config.yaml
num_hidden_layers: 8
experts_per_token: 4
d_expert: 96
balance_bias: false
init_std_router: 0.0121
qk_norm: true
init_std_down: 0.0
decay_fraction: 0.628
max_seq_len: 256
train_tokens: 850400000
max_steps: 3989
Below are experts of layer 5 (counted from 0) of a mixture-of-experts language model. Rows are named router (the router's row for the expert), gate (a neuron's input weights, with its number), up (a neuron's input weights, with its number) and show model dimensions 0-255. Each number is 500 + 40 x the weight over its row's rms, rounded and kept within 0 to 999. Numbers have three digits each.
Before each expert's rows: "gets" lists some tokens that make up at least twice as much of what it gets as of all text. This comes from a sample of Wikipedia text that the model never trained on. Tokens count by the router's weight.

# expert 1
gets: "e", "th", "ed", "le", "al", "l"
router:443450498520493526526513500531530510480479490481552509485478513529464488514552465539537457453527572420515480555410539498547481476545561494513421534515501553504500514496586497432500486468545494465477586447521473557492521456620424453510442520511518474495538439571500518463525501488539456529471455516448475451516475511576461509496534543464446507522439512511439561507575456508443460476483497548531580479569464514470484495475457491616544511473503496493506534591504514468515469462489466514459515554436463462478506507507527526526446528497509535472479529511582508465454477487550528479517523515428473408488527470514503420515520487539458489501408572445465514415499558478493442543485453481497470508489422429505507538482483552517461443601507499505566406565439471530508507500500517
gate0:469456507404509530489463553546507448554388489490516492491518540504433481495511533511468504445496507482497524497496493485533542540467464522428444473529520557475521463494454566449485474443470553554463480516494525419473573468486495545570453427549460567556517463571472430440563496559544554513468460467547474548417478523515475433448503524565493464448572510429490512498469517544508507505541447584537505511473571486510581480464480517461489492490469388481449490497494424491496539523493568497445470478457499447492487507494545510554448483499565489495499472474462515389561525455534537479425459558515516430456487519475541487529473539553538500527528443520588519496463580506502482505550450579528462543494455541462466477526472558477499505479526508522447487460512466520520519536545467
up0:492489482568498503469506473553551495427412500518492509501580462483472468460510516484524493480458405473490506507457491438534533600543500452463455499540495567509553530580485488441525467493476482536501420452482479428440477477501464511562509504498453495542448574565482527446536531535451468529450478500529552436507434525483548455521604450518420573534446482490445488489546465452486488549535521499500493491560538569494515563473398414456496513426495465446496500586510492517454482560482473561559515466485450480521498472472438491486448493513471487538558568507502432509528500525497517440540523533549432484562484447493526490442408562566470492562437489506560488475476538480440445607497462492527459481550485481508488516498513487486498480512500500559496488552491512492464540525473518
gate1:532478485525500474475483476547492511553454483554496521481470483532483454542547515456471476457439436462544558475498433463504449512543550592545479514601484433563523502526533507549523437465505536513496599506483527464454494511464516464445441452501479498533431484489502476536523479507570495487500396480515537543628506486491420550458479516479473509554461557483511446472502558519501398528534487530552460493510520513512516551466516470479470552469554507460489523519449506554495503513582494527578518520445479516561532446462485555527461561481553486471545558465506534510464494465544498455620487517536461473522541482467414562466535481549509540593454540473485569515520461556495482467504523532498522545532516504471469460482521501485601458508476553399533551507502483477472410504511525
up1:601522504547589499483486476450374566443492516488498418500461536514494561524450470513424490480522552466534421509512551447568399528493514517514480394491533502513474535449460497496488512507490492449473470495488458462555510535469521487496525416464520463532479470497529496518546493451480509474430518536402558433459474522456542558483435482564491487402471462420451475533516572558515489549514551504520574507523484473490548527571494492546501483510492486517506489546460459471470504505471526451494474473482612460542523529515566479495493488540499551490495545436528488508568513526458499484455516479523489535493480561470460504502495434453485550467521516515574521499563509526535468433505516565504462460512446449458520495542478527508499479544553565599455468416508558533484467550515461
gate2:438497463464391519552463503486520483553447519425462497487493509514511548526553395460521502566558493410517547464419509551558482486459481469421529458535466511502492500478561444503461491486553530460511533574526462515513496477470505509557451504535501481468504529568549479499463478557458392487515587507359467491464517514526485472510637556548484530506524569479496515512565525611412523446444467441486478530538485529463515536515468530549517471461531511474487474552629514542592489499520560482493505437529529499488461471471454456531538520491510576521539518486493487484450457509535481497442492528498487486553520480472493500544474506542499467539436569475481520499569512520471518511460553479503490485448501493503550467508554539535464473505519511525490465526493486488427526521474507
up2:565496467467553491507480487552552480464507525580536491470503546549441472439516514521501485494523479481498465550460540466487510472491509479534492536480532455478481453559455563499468513463485549496536534505531441554525486534570501474541489588428504501550515460452470471492513554540555562513555490479521506546532552521465432488445415450439483511559481475474524550519495486481553562478455472531465516469410535531522544484499481522496523473583486507543423537550560507516469434413493507474459502389418440579500520435494519511518526466479542473507478474532510441518510474461497552524536498538565559513454453486537534462548501488476515533428520476503474564589561421491496541491527447408478445446476578468488511538434397551512569532472489450507531524491525467487577557477506473
gate3:511525480487485527525478528519486496454464545459496526533465514504540510563514454501506485525497483523495547534483433512453511443442413448518505462481423587475595513494471449447413575481499509427519476451525515493427481552560488533527510393476493490529522504510570440502407464513476497526553506557471484503472522523474452507513501520441480497455498514435528481456501520426514486519507545453453495487461532546530489481411540522566481553463527519522583477545521529480502518462555483474486429521456522490531478396507551471548461503469478445480454497409530527470496419488500506571521535467527546473516466581526524486535423519500470445475509417475529534502524522483519477564460490513520461472481565551471488489499503409450499450476501549566568522602448525404484543515522582
up3:539546443472520498493504517542495471532543422511476499471518502538530548479549542544511589535504464466570427495472509553562466519537431450465489436493561573474455508544454445485498513525418424542548536527435568518504482479528526555466470486493562494481601549450454514508516454616499437494541489452497473494510469508581413494528502494392489477479533504553494504447538387536546453487560515531557484454488495563446496457469479444547498549504564477563540501510503442448494512416464531522515512510492550514492572508514522496471491554495495559487461488542547546484483545492544501502455537479469558526514471509524463554573492539473533490519416545417497507514571567523457458438488544471524443469507484554501532490476506499496524544504574522519504442448524491514543537504514530
gate4:527519521500516542553531474487469519487480481427456505463528512473550432480499537491540560487501474543539415451581508505530475457560509502541485460534535500504507455517461476510538529501503494571443523459556519451528525551579522449546484537516496565438548527498457525529498428530534535538545528468478457514462437472568471513500516538501446492459433463521452509396506455474538397533569497533580482537503521523459502495543604495482461508518522512482543531471436482488465517477442600514455480479493497498555562524489512520431489539566464472469541467533499474507542563525500482538502526412447503558490506489487434522539513478482472482478493500513411427483545450397484440561545498425607485505494448488448489538465510581454535500542571502540552546499469547512568540508461495
up4:564480537496522527562520482483566515510504543534421483477511494475530434501475593534463506474582475513550419461583480495557501487493514488505490543557508538482493404525543568507538493534461535489507568501496588505465485539455466548430486468532520501555480491469509537566498475504573497480573472498580430513526516469525535470494481516489540466468464486463478510529548553579511513495515524481500461560543495539434457531513494493469490490455431522492433512448459476511492427604493503497534515449509513509484543485578500508483537507490495516522483478581540405527485456526416497543509530460495474515549495492552562510437460458582368534477625556465465525467524534447464503484538541526457522441508512550484593469420506469487497485479514493448530451526563502514457501452488523
gate5:508472484476489434531540494482464553515580485477487482435465507453532538567460424497552448526505548516539493485510485447504428465496501582474503607506451452515499547433470466558391477474502488481518514539492493530543501482544437521577555466531485501449527451513493564448530647417491544505424533470445461442540562509577478516485490461522511471541421513476517539556463491531511527493534506480466484465502518492448519570486430579563519439481507524568485513538522552529463528571510461528508561453483503505569529538539502570574478544447515498479512467588460477525474488489490454550516511523444436471462489502561561465483510469525479479543443519495459525487489528496498453578502533489564548470516457468518544498499424522508508444485445507517447480522550452540529447493489506
up5:399457484508510513536433568543509531538424539492565503511486461552475533532461602470459495470495509420473479535482525545452538507523495462546433470539510481483474424500577540396488566504496498503419473448527535488473499493477477424445463526531494484522482490547506492460510483551461417498496400494502497477470521458494487495442490507497513520448584524512514486507469484495485467469577489498556518512533472473572534473472533423490473520466491485483583522476410460541506506421436542424434510550494511569548439566495477482421481558542499537503519489440563526522493555460540566460487506497527503527515549464481454502487587509510479504503408501509473539474527469488518526426561421596538455522483529527534463552456488523562518510495502446451496555522521521448446539491514483
gate6:576482568519438533497469473505475598531501520479568502533439499548466502497514442548475549489482543500417493512467536539593494531449498436522508497573514424421506453518514477499506494419480482510474453577554546504477504516555407433420421554527551488486540480518552507546561569518462455497480620452441585515441487525508507539406467476494505563526509474522421534515547483559523559515495466557499552504491490519491540504461503534494447505466433528485472506487502504477564519522477471465539449524495525497511516537491559562519519521472486508474531504531552543481483521430571470545473436521514531478494578532551518476440498461476520486465407550486503486484575496462472524513501543545499472472462526490478497516486468528580515506514514498518559430584475543570564457502465513
up6:492545466511443540472472476513502503529385496532522414517524538522524477407463484494498560467523498502460490472511530546439419521491482406543547508526474524533580426505502470543493515554484520468492428526501538544496480526474538498455490473516432524546564567477525478508448469440527495481469546409487532422483535564481445569484525482486446459478526486461454469545464521524500482518574457558486456470483449508511543522449540490479460571480503501487455479509548422504478536515435430500528519455465502473515527520488472503449463408504484496568522524376468556558504501465491421500475472536517591535524509476465446553457478503569533529505501498476517565526520512533457491506441470508449485522515448530443530478486532476453504574485499612518493439560593500461497431537494455
gate7:466504518533491556469456463460494544418574472468535495476577529477481481532524437518544487460507567544487524520500476562433526508456534547535474528478542513431423513486511506494499568458511484534521547533492520449457540452480533501454481545428481483468486479490560440481446477513471579494497439522466533524553475489486438484513484507469522539532520529520537538474483457479548467458495545486515506435641510471427501523519487497433529385465497561532477550557637493480443571544554497517482527486515499558517433566527624450570447471481545480486535549518508455436546486496544508518511530443516443475466500475437497507422517506551467514617517476480500522415525459417547445483489491535499507528523482485510456538538542481465502489507521540539520486490458501501487520513545481
up7:456542506580484521462449525526476465472548490547526451506551525531577477495502522480504510515469580541501545439480489428500556509473482545496510521461499561455470517517522454592520472505510482451501565467535545437495492449491526461426484494447499462477543615529546474476477492501413426461480456534558509564591514519515501498499499514531519483515522511435548433468569514469519552454487542500480528407559498503392574503509517548541464475509595559524508491551468555544493521490534452486519489422470539468547492446539519479546510493515439487440463512488482519483532506485490500483499438436542363473539427476479471531480413473466558499528483522564443522484499504513493481499500525484503538497571512528431437519647512493521512518501444514521499459437490519482517495466526515
gate8:404559502473531464514470537557513489516508539453526507498507507492440529580514458504517514507515481532442512511514486516519506442431549600554543550449544582484487511489432524411508508389536445541468529519551409551551514531501523491518518478501488506531495477455517499481490506517542477513515499494498486534455518560574505504529502478521471561484432535569526547484491413578469543471436404478461535469559575516464483487435536513480463467556531528464537522504551502479580556485456495484420532422457499493528546534493549409571456476492558490527426487460524462482482500427531464529585457477468494455492397505434471542582528459501531478525542492501436480555519474465523409516496509457468526495492509437501503500508498523558467438496496508535506493518544492526480516566455538
up8:515476474490539497460505541546523493521517560569539530513557443494472503478478531441579520556491497518418506476448489567500428474476485501501515557435459457420503509463477492430537505491494587500450501473523480440522460531572481446575475473462509540522537630464502461459472538538494504494476469524475463505496524503579517473579483501524426416507436481574474507429449450423525521492539569485539543484525573546445438515482525447533454508381577527473506490431536446532504489467466522523461433478480470563436530496507540469509518440517507441521487534488494442502480493496549495466556467492560461376543443496433511503522494568495518567441496478523545460530444525544490501510531474534503504493495523522537492570490529466535556443483506487564512478536490496523530523506452481
gate9:478459421569507531479550512556554455543513448454449433525494502475511478545480555519579566554472471486470470472539504509541584409508451473600495462457553524478489446548569472494525493467488427484435515499489527436448463517481473467459463440538503513416527497582465503486500472542438490529471496418500484551573509433436512479560517543593559526412482455516560488518506459529502513513466470496489503529501553540520497478551521475469487511510591544477522494440482500524614524493478529508492466459460547581471498529447403468508496500466455498481530490502548502522509490473549499545508483485548502474531541547486512479463487493554534555496540557451443466449456467481493486478470435484532477445438459465480561542457545568493519494489507474475459451534502532540487477421420558
up9:514502531510474469483490514524572481550517443509468478517498506567551458420517527525466483467557492473500467502518460501422568524423539554512458523491462529533522572609466521539541561483561514500553500525431458417471506511528409598487489454524508481494462462495521548450524487385488533547470506424492508515514538500525486512469492525459424490493532435492516498567481587473485505451506564430511492563576480514474436441439540507487472507460474519590539534589510454472539515512450467526493489559471522491585524510508550577519468492496481446500451544488464434451510472517456465495536497520510428557499487621506510477486528485500474547479449392519505524478447498525469500494484501517433485522498574506489451448566501532512533455508571526463524511541481512471457456507527441
gate10:437487428491544455507446430497454477509485508483492491512508592555512455495511480440469486493521506512542412500476497522538554527533497506554479464494473474552527552475548541536498563501492516525523546568548533486471507521532521474614507491555453586534517534499425540421499526389509413492400467511475499495520596496535470472577449540488498556533447545502541520441483463439486497518513518550463489443540518487507479520588513442533525595510495486546512426479526500489489480498477482444504506481439526531503504507554568420505494482485502554527520484402480453553393448593461497541504540520484521491439491542508474532510483492484461533559447531445485501524508461491408449513423537546540519508525505508436476455568457522525467469495499496526500551500463516530504478420511545
up10:548548382447524503417489525512509504520529423524527478526478484486448504523498510506562494464513445475497475556512468520425459474463505547478513521517483515445472487560478480469481565524518535475475498375464456445566486477459480510509520478552495439523521535498523489537509437510524523502476563502487504545549503505502537533467472461532460515508490515465572463481494465567477519429547565459423475478514498487487423491501554538602459536475527536519559543477513534543480505476577493621478487500519532410505438412521529539501541565469572498499505540415487476499514464464532537391583516472448467507456508493472524474539477481517550483595577463461552460479444492571549552521452468486507547542466521445468461478491575465540524528513539485532570444500522488477569502513515495
gate11:533499506485489599538486510612485523591485469497455496532496528542495455468447521532552555433524460480399470558500512412461487520469531495515538501539454510487513488481478540434445523571467529569503471530482504513431490452461572524523531518546507494491438477511482493516513484454550502509511541488533490527480437469558472453543461555564552531445527522581576563477571515531465423544556491529551505420466474472552523489555510490470543527518477535432525581527559475516530460475478508485508492518494499527558475514526597471458450517491487485506481488506447486409527565470528470497556487508499491501535534503559459596499500510511487454494456496436495585400454552525423466565502542457498493462517579534523470465536445474518506493536479500426501412537548501448520459507500511
up11:524481536539568352482449490447522485476532442489545549539446578424497489489535488517423490460492463519542531496505504482546473444504496546512472522507536492515427517466457498488494462410503428457455529477478439530524497534511471523506534532487510503456524475453522537571461509489508471524498499483532502502507572422527544555502542477464433516484481518459515437498500447526526573498467522494499515520489485535452470452508457528537453459510559465538469531475476463528456484481575555533486580494501530559437505491429504533515575545435581547431486476522497514557409469445543507540450466526449583447492517547520473479473500443503512571494475527442475447458505425527560512490471461474451433486491487541500470470529579530443489405478469438522447600518552489534474439440516499
gate12:550491546484515506543504446555496504454561477571525503529479559530523542443528495543541423487636442444516401525501531502523516524538468498499470426498530566521489475506570535426463496502533467566493584546548473516512526464511521430454464511518503542558473478496441470471489460530514609455523518570489470552518512505571500494523471495621466556559491502491465507491505480590454502461495468535446567531510545456506501490496455549481473537555458423502452556601538513515510460491544440515506476463449472500509492525508495594514529507500518535529496523527487487501468488505505559546514561471517506562467597524505541534531470424490521440482520474514509548444532504435522499559520519474508500495519575503544578561482527541569514488494498494487544520452503560500561554500559562
up12:495570531479471516579475497441476458520401514428502519444462469503501439551455471467529506518484556585522528421603424538465515482464521459462463528524519510445521534501498535592503502447547463474557457522510452495472543524505469517602592476464521419549490472497492495527533527512542436551472490500459475469434511490454424483478504516463482561482448519494493583511498500539487455502474459450405470539495465533465513505474472476516516494435521451440568493523478540407521496538502433495498489510491504479501548551444424431529486454545491569525462458527507516516542417489529498512458503528525504518480510457523522525517461579478487545537492548508600464448446584489498394496498472524534486486492478503509457459490439513548458525543437423438485485501463474503497545500438502
gate13:415516454550511470506461438494465482487512500468468560459494488540554496481492439466438551506517488517406540528548461452515475453442511506447492551519514496553521556518502452511481537545515403484473521486491523474418505541544499477480444534481465460443493458502615469473501534440505459559481505452469493509461517491572501512441438494465504483579473456477478534548532541491591498514505509436479515475545519503551461457543496496550519521475526533563480480505451511501439489479488458462435462568485547523468437464452527477494430466450446513522479490556485532490515461400460498514511597525461416503471544577505473495548490510481510500488556645471513516448504508453449449517485494470556436555507492459510493615501493540549461447523512409582493472510489508515468496526550447
up13:443522499527519573467517533473550531557513511488532501553470451476549498552539509483483536494597498560424479465523455448514439401435501503458514590471495460498487558571448461525466577532511491464476495479475484427510457462564603497554471510512456545466533422419568505498464498491443483463557544467522461446441464499545519540453559509524493540568496474538530570463467557448446535558484451430391438411523481507422470531516532487531491543452489551534496521541495558413506416488441453541504477504475534497492439500551544411459470450493464479482518547471551496503547484478481494468503467476471463476501509512480520539502486540516540515488472571509519481465441504454495508554444472541438483491482537461516503548480509530514507518494446559552553499540491499468446502491462487
gate14:459499509448400506487481443493524483515480473476563515442534455516520484493501451445528514495472510501502525507523497474486462548529463500470439521423498493494499478433507510506483445507516535521483483461513428535412510480542488542577615514458513490541470538453533456520441507495493552500462413526410472440498471528576443456477449471477552552511540547572464507498456489467448486451516509501514515496526530483462479438539540481456497411467508481460459574496560445536553508396512429465493539488501443543540472475452604475519491429449477476471455483442435451522526410486516559509451454417483553500480540541504517490552553547467537547499500487516474530550535457486472461414521542519490497453518481529458499581559530516484460495516427458571502476539524514496465553492397504
up14:538539514484544431505577504435454478474442555446410462490510489500533480495488544579509521460567476544537525484505411449559459528481532531538503381550461503503502556505544507451574497573546528521530503499515540545502486517548437432418469492536542514540517508494569466448518481548482533511478471491558536511399471515547567532478472469566569480508542464430436476480499506544516495504482484512506535542580498485474548588514569519465486470519486487494534474525472434490507481476440549540481509478493504495463498540500437554469537511502478519458504517455475573491497462479527535432535471533560539506463415419515543510481493524522454484427593576512437449547500513466519514554522490488594486478489492529546452531498481487543446478512482539499525484430476454582485415524498540
gate15:403521503501459551523549512569494456540523487518494598509590519532523460552559468471529496521385518449421560532490549524511490504470543435527450497528491502487579533498543506479517485576563501544454516520454463593508502461462450488490484485450476521539514472465477477536534573490511436536490418458556546488500489513517477529536571539469478535471447521526523466533407454476463488505506500494513525469423520556454526471534506438445564540469500449496457521514562506468507536546446531499502486451511519524482489494522540399479471593527566529431482505457462486487519592467449504467473555503531532381523492531489525529509453524461506513496434569403495466540497518534499490489543499479611483532450544489512449546479518519495516536494443511495498467438492491539528474567502445
up15:556471497510442541570545490520509504534500630482491525495542448474486527469439476525442554460531480439498622479530550509542508430474542477559494488447457416553562473531495495535535566513525543497456520497605461507495516494505470541533513474530518497500552560592490533533458513538438529479486484459516448478457477530487475464513537435447460496462528397550482552492540550554513535500496457493541469504465548506446512476505452591445460480514469475487534498470526442491451434517472450514518587435458463448495486469516495494501501526485481446475477488513477499503481521549552426604542492651412540487480498551503582536596443550513547476497504494500458477520484491563519525504526512460509497467481555492520475449507503533483496475481510500486426526506506534447526447508509500
gate16:476498519468547507547553505544503506507503506398476430509499520505458506490522476550530421453444497393558456513490596437528521483458525526471487435512538553501546424425546488520498534483434515524521491540575419430509520478494440443517495499433518422508530494403491487530501516587550530496493476576534525467571467461536439470482511430515538487449549507582571508521502564546525502499501502527541520545527491504508538466491508562508525441529473507541485561545521473493539542459476559461518527484499487542471458510509543598541532457502560506491516485509468517517443558490591501518483544585513562479550469500458531453481490449517525501516425523468503465439504518490485573536510463511480450551483503561450493543483450448512508462534602438410473489483506535510553491483546532
up16:463445507456477494497469485494436493463409524494477536545430517522471578511461502489486469530475452540486499445475525455512504546459521512507468512506531500472527481431515533487436535571447533517512409431513499522496470522563555476460458511533412559465527458455542500503507500501494491475533510492535581484487424553542557444459530454475482489512552460444533549519542558517475583484489529582541539486433528542450448490537530499554507446557466478478538473526502490492533539548456477533511522508535524440437474519619570536442523452539455478436511489563499471531443575533557441459519579525489568524553513572501488486506464482518543501444489524531556480478494457466503591552483583560524498554580425483480482509601503461536466539529566494461505495505521479495452498457467515
gate17:480477475558512546525569478549440499424464518499473422536459489548496456489520524582519504510460521433460490529545466522554482521552495530531497467532500412557519478591544586540472478534544537541477438406429464481558476544452518507407454455454472514483510563516472462515474463481497546532449548504596402483466431501523522448459564447508517518524538519528448512503531461512570507461546516551476501563412495528498474585531490489583452490482477441493463520532531491482460516508477509465487501609521519492508521494534492543520571486481489515504567502506513463535564457501479473480598540501442517516521494481552529475468426466448439497455473472534451433521567529501486443535489557508529434478518433543491473486564479534548476507469470482586485470541497546529498492507480495
up17:473539484537554477502529496517504416534560466509508449506519466512553489462501515512482560436505475506529490493537559557481550556429494563539449530483602463575501555538465453473484471494508397538502493497497514538498517423537527486505486567560445544505483480531444535476537480513529505543491484584463561444489477472512560509471553508513460545496462547452492541488565460466509536508498476487495475522520510432459451454523577495452429487525471471459473513513529478505540498436460571494469467576461496494420479528521451540424458472489511439453521488468507478469497516494432473465504499428520434505443475629528440485535524469531523569547528465438476426522429493482451455476536506434471537582494505465527506572496523446438492484506497473494601482445467516489574512574564469
gate18:486427448494548541450490483529569491503507525538549535507493448450457473504505509536549474563569456470453508446468523533537543466499532491473592504487560530514505497507548478471531480514572520463501524426491468540446460451555471520530488529504525541533436474543589478526539517509543540506492507529515458464513467547455456481497511576493465464474493497528369589508480455461487469570443510472471603418499463474534483524494467465557562515449468430496441470534519487487500434425472452591533506516525468497444497472472523512515523480495504525442434490471518467463448404564593508509480494561481521523524490531488476537518399536527482536503521552457470479479450508441562482495452477479513447499464502521514524538518442488541540528547503525518567408489543485578381491509481493
up18:506519458487515529406430478429532478525449561497514436483538540450586501506499468512557495508490530502462556453552495519578516490452493590499444463540508496494531481499439483568524499471483530497502500514462571517466470511549497462478473512513504546476533505540465487590538617498478478474551562516458509512468471490514587494476503499458492482460531477496489565476534487504445547482483507526523509526546483517481583440492508528548496547495509514447535452441468543550469460511477518526514499473488590421453461520500552483442518482463536489520502534539435482426496592438526495511557488553535483476511515472480498502452458528525516494539567396599418445551445506465481500536558520537518583537560501529517436498553508471453519504436522539575547419540527598535452505431535497
gate19:502495509522436407479559487551528549532523497508411490498501492549486420453498486510513451450473521509556427514498480453446480545470527469486472476467495549532515537512462461399486466504477489499456536503509582477463516459568460519512533505560456506565509491474472479466512520467521443570537516453576568533520533483521480496529462472471521470449490491469558541507506515460453493440508472486531500565482469475531579470562496490484545484569536503495565529470489544551434422532491439455572493500463468531502498540457525417454424500481477463519410560523469520479475530476455501564476502465549530473460577475553410580476558483528458468510527453528464473425439470486470522405503500511561490596548514510546483563497524475445488551483535445571496548456428488475487524529572533
up19:450438491518551411571540509430417453465511524537483501495493469562504452466470499542522501504548484542472560480522519585511463444546512494456565467507514491513548511442423500478497496508531566506531501472513511462515489504465451510568545520484442485583517495484487477471510459548550451469506461532502498514491535505469493490481469488577492487488484451469494483521391491529427566495498474532470536453436436520479582506514436532607493464511574512499458485551488537534491524462554504474533455497536485464478522414561472517567479496484423439466494540494502517540424494459560494500463443497479491550493483391518472481496499480571426552528495551574569475459489488495467510539387505572513540502576475442571536484533512494508561531530453498534519521419448507472558445528453528
gate20:463474499487541508530537540514520459419486488581436521485514593480463522476440531547535511499466496475554529501558528453533533544438510500541450539401539562507527503497516585462501508504472558541533486467480524526457559484470577440413484440494502484524483487461478483493496435488546552507514539435528549478517478509622496557470519476478435558478494517486523522518465438563474424492566455552519457576472525474519544488531478505451563521539470466524485559478493486510510575556436553543499474426466482504421544557493496466446509497503490497515443534473473547451496495509509513562557517441482477485575461497526442518495498527506515526510541430458510499482527534439406457505489558535444534553474548467522534486544478477475462517460389552525579569478545545525487514560447496
up20:567539519536472461469532501525478517516527435497439489482507452518543502459512509487530515491506499527478543524394452529492424550521466511489505486505482580457543498551538448486489540498573495490435462520508491471522504448513492458446497447424436543540418510513581454435504493444525513538486485567524496472524549535407500500571471548466497494425507533510433497540495553434498409486589496517463461534516480473555498470549452516460462427510508460509469537535561497552472497488549432521531519432479467492532491444504519416506456465480487450476507573435502427527544421460501448546551523498471520545500500495454511552548486487536432439454554530501614512467496502512607441540486509457508539571467520530432469467517574491488459447512541471450447473513559482485476506539498527
gate21:504509513509531582506509468480534480470519477483476495523520502503473487488496501476472494496448500450519545548491512410477458519506508452504405447522506545471507505554531506493507508427478558489437480525537563452446477491521510528569469516488488502491550502524487620488510576452425509488442483526485463523528535515529494569481481436475496510508542509481459499485508507476523481500535517490486537489515452543591500522461507502482546524408430510534513470579541505491537483516420578438461520464485504574569469428520605545503523598463461431520481511473568527449513514411545514502514517535410402504507520490420477491493589411593477500451506512504431569494547437533474509459488446507495480476495494526425483499491518539536487378524477511465567440517465510435493444462480485
up21:545453508500475518516436468565493500514545478470521522491479433487466469511532503474507470480555514460410516495505484510549470481473488559485505594522488481487455449521575532490482507530565487548521540417526497537569511475591493461510511523560613456473523497471521453524426488502550426471530547471458479388539513452478488422529481515490557542515511500536504537555502491495494482491503476525509476468519524451482525462601453462475488448547591504543516513476407531520473476483544432468441509487495439459513551448501552463551442431499512570469474496512467470495516406479569516454539537503531595519523507545502498512494541509465485489532487555509536552510444480481508457578427476464506475443514492602492541526465523481505499564516468403541526513493561418567497540578497537
gate22:483505544524548462509610447518511438491512498409558541448514502500517503555489418492485459513528560453503558558446591516441515504483491501531526485533492524499499458518453491458535462440518483464498561483523536538516507559521407493442395496499569536535525519456531434545530431460463484522548522553457516450500522539541485512528423474476531574460548465432461448508581465446486449463523492476462528566560492542472520504543475468523520535408477448495519594536500505486530484461465478499470534476498458522582441497451536492453485452535485515463473488456484490506502485520556486507504505482507433530528567496527540611508529498465507426483478479479472451580463586525540456458508425566445523529506429467458528482475481510475444452497457439505510463460432485522528498466472542
up22:517484482448468537447373506529467516470527513583469446554465524453483519511503510531524489476513501476472455537506529497468474396476523546494488537484494555533558539475518525519513501478618560470488536523441502500452513447575461476529498517514503415454463487527495561514474506548507547456473486498517532501471474461540535499457561486483541400510509462555462540541497525533531526478589403427487435496520482439516491437519518528437501500562522493516467522498488503556566520494442480466509391468546411519477533453465544517529462528442520545505552434493434498522532509466478575542442477575423537506473476493500472480521493431562440527540483430492552559491523551460538529438506578422486464519447491472527496476485502471566504527509501514501506563594523506498437510477537526
gate23:488493469509529469549470566487547541488512506391520521466476477597521510480492529528469508496595530495445550461535513461498557495493502437493514475504514430485505534468525494553519541565505535488488466527469452497458503459566502477537471557487510408523556475427490428456467502581533534530541419436427536501563522535484406504506559458434551526524505449462456623517520489500510433534551480498534491512420505565461489500494538441431496517461532438484458451583542487464475467473527534460515548461514510481482472519490476545497541480513487537503453498482480491489550510500481560447438416501435495443532526496473598464483538514490437515462520586514437492494459482472447542579480501468488451453449484552516453511524534522481497486518482468503564521568472522507590508568440479
up23:443524475541509534542522546523589466457478473516639432507453533535402433517515531561446472476557554457484557461483438517505523537522527547553475423514488494550448508489493533438490487537500509495482466590433471461549507469484538569407569453437574510531514535477500486476492483514460503455572420460533557541460576476490464461484456497506536503527529511564527479464532519626560464537518513502459522460481512533558506497482496491433550512508524464462530438488477423485550530487507528530478521506462541511514466573490460620522493495476549513471522481508485519515448511520472523446472496492582516547502540530445457430535557501438496485515454504481479454530508495532488498466468519579539466488527506467495515533429412549509496534467506524469500497478534542572553499492474538
gate24:513501467489485477468439524557524503587447501522517553529499527418520545438441514466509511415513504502505480452465524524500404518464533467491413495463507546475478508494585569502471524523512494444529500508492505466482489485484446527497516547484486510518512511528546475558497538466442508488490573485501524560541535488535486510446452512504541486548480526501529541517555540539489514471472474549464524498571516509425501475447520525521559430480425507518434526535487403517538580445459465504500531453457416496437435583462507421503495563493436513492572484489496436455543475428408442538447582516414529482510561493468480493545463404518509452436498539487459504522503553491520464477489481489471486509434494508540481432413473617509469427543474477431526478566512469480499493514496480
up24:591503529489443452489440526503492519497490500502519439491561466474555537463471542443511527507488540538552420483502576474495504490495519412595476438467531489556513558478467581608486520497475425520505478493470479522519477508467592525496549557461484476447565509494485515547518597625431538424483585477514504582525511519481566480472495511470518537477500491488545455487503493538488548493471507582494512405511510546495499443470513458475490495559516516497432509526462448510485619518479488499432556526522524450517544477501574485517486568564478518508484466493546470515543493499461424518463600522464490536443506502482442578572493457486526442463577476511471486550549452502486531495528486478496455468551538510503502441519470548447496523496535498500558537524537500452545522480488515
gate25:536552570482594493501459488510509499515459523455515508484527515400534493468532501474490427446481566441523476550495505443506455485458507509514426460447554454474445470482525424462486514563441517454545493528551467524509509544509510468472419566480511546504558477523469468577462557487537481497480452571510567496497487490522579485524542460508526529471507448497474488481569499467524458484462500443513572562529518525554518518540449487508557480563457434476487515462512519519466492507451585476476557505468519507490464576487468522521464612520489529534479449494510470506487516499537544451574557464560565437517511482496563537468502500530470487485548562417490624458476577481507443555552474465484500546506514537465487600436464474491473472532572462409507481485475499551483495465470564
up25:496478510449544420468427508452475522501498537455467482439495507417506496451579570419448498521549569486562545494504472493496503507541505451527478512474493493541540472540520516547493464575482495440477490513529450444476509523499478449476492453473527443470544490477452476488485499467450434503519506468502497526431459533504607421560497541464476431486390452436451476523537527478456456432469560524456458403463512525481478584527458434522482456521473414584519499559444548530443525532467541521508426458446423502512414575503499493535506537515454465537499507494503460469565474467499487457463466461490496449552479545506492601545521486507467505481512494506561454540497500456520462497569590493490570519520483486491482540518554525433441548498508541490490529489542488499541479533469460
gate26:454523525501477461531540531507528459477481513535424473503450502537522417486478440522473449479464454478456464532455488561493494558459461525518527545510570539504430557412521511471378473512529482462470515504548475582454526506534445475504474524449521481500493570528490506473526546528526478448547483509528535581500449416537490557526513482518469556478550464515483465509492509463518553459431536514481455427517512420502510499497502489546509558468448520462520536573506473428452490451512554531523554540474535457498407503555496536540506535476479525470513503549539510553481486469588500531486591516443435488506530519473530517504530447448477556459487541542536471505613502465538512519482524469512490487388469460478459505515518481598460476542595502454541503587479456532568511573517555
up26:468423475555505523445497530542502536504505490524485526479506511518535505476442507510510545508455476444436529521472515555510513451515498501464530451527466461565463505511457465466386481584505455463465420501559469486471485497484498480434558521512482499521580521465496497543473475511522549453536472501567521537461496497547531521556528446487474514477479426482493443560466496420604490523502511527535468402458514570506554546518565480544422557505542418527464513573529470451489534463480472475522473496611530486522508490589452585464590519444534433503473550534501487516496551536547487538517465551482520514481531520484521547458496510464595526518553494553497458536498503524443545569473530587501504474551502511433463446594551455489531466506572506573477485547500453487541460491506499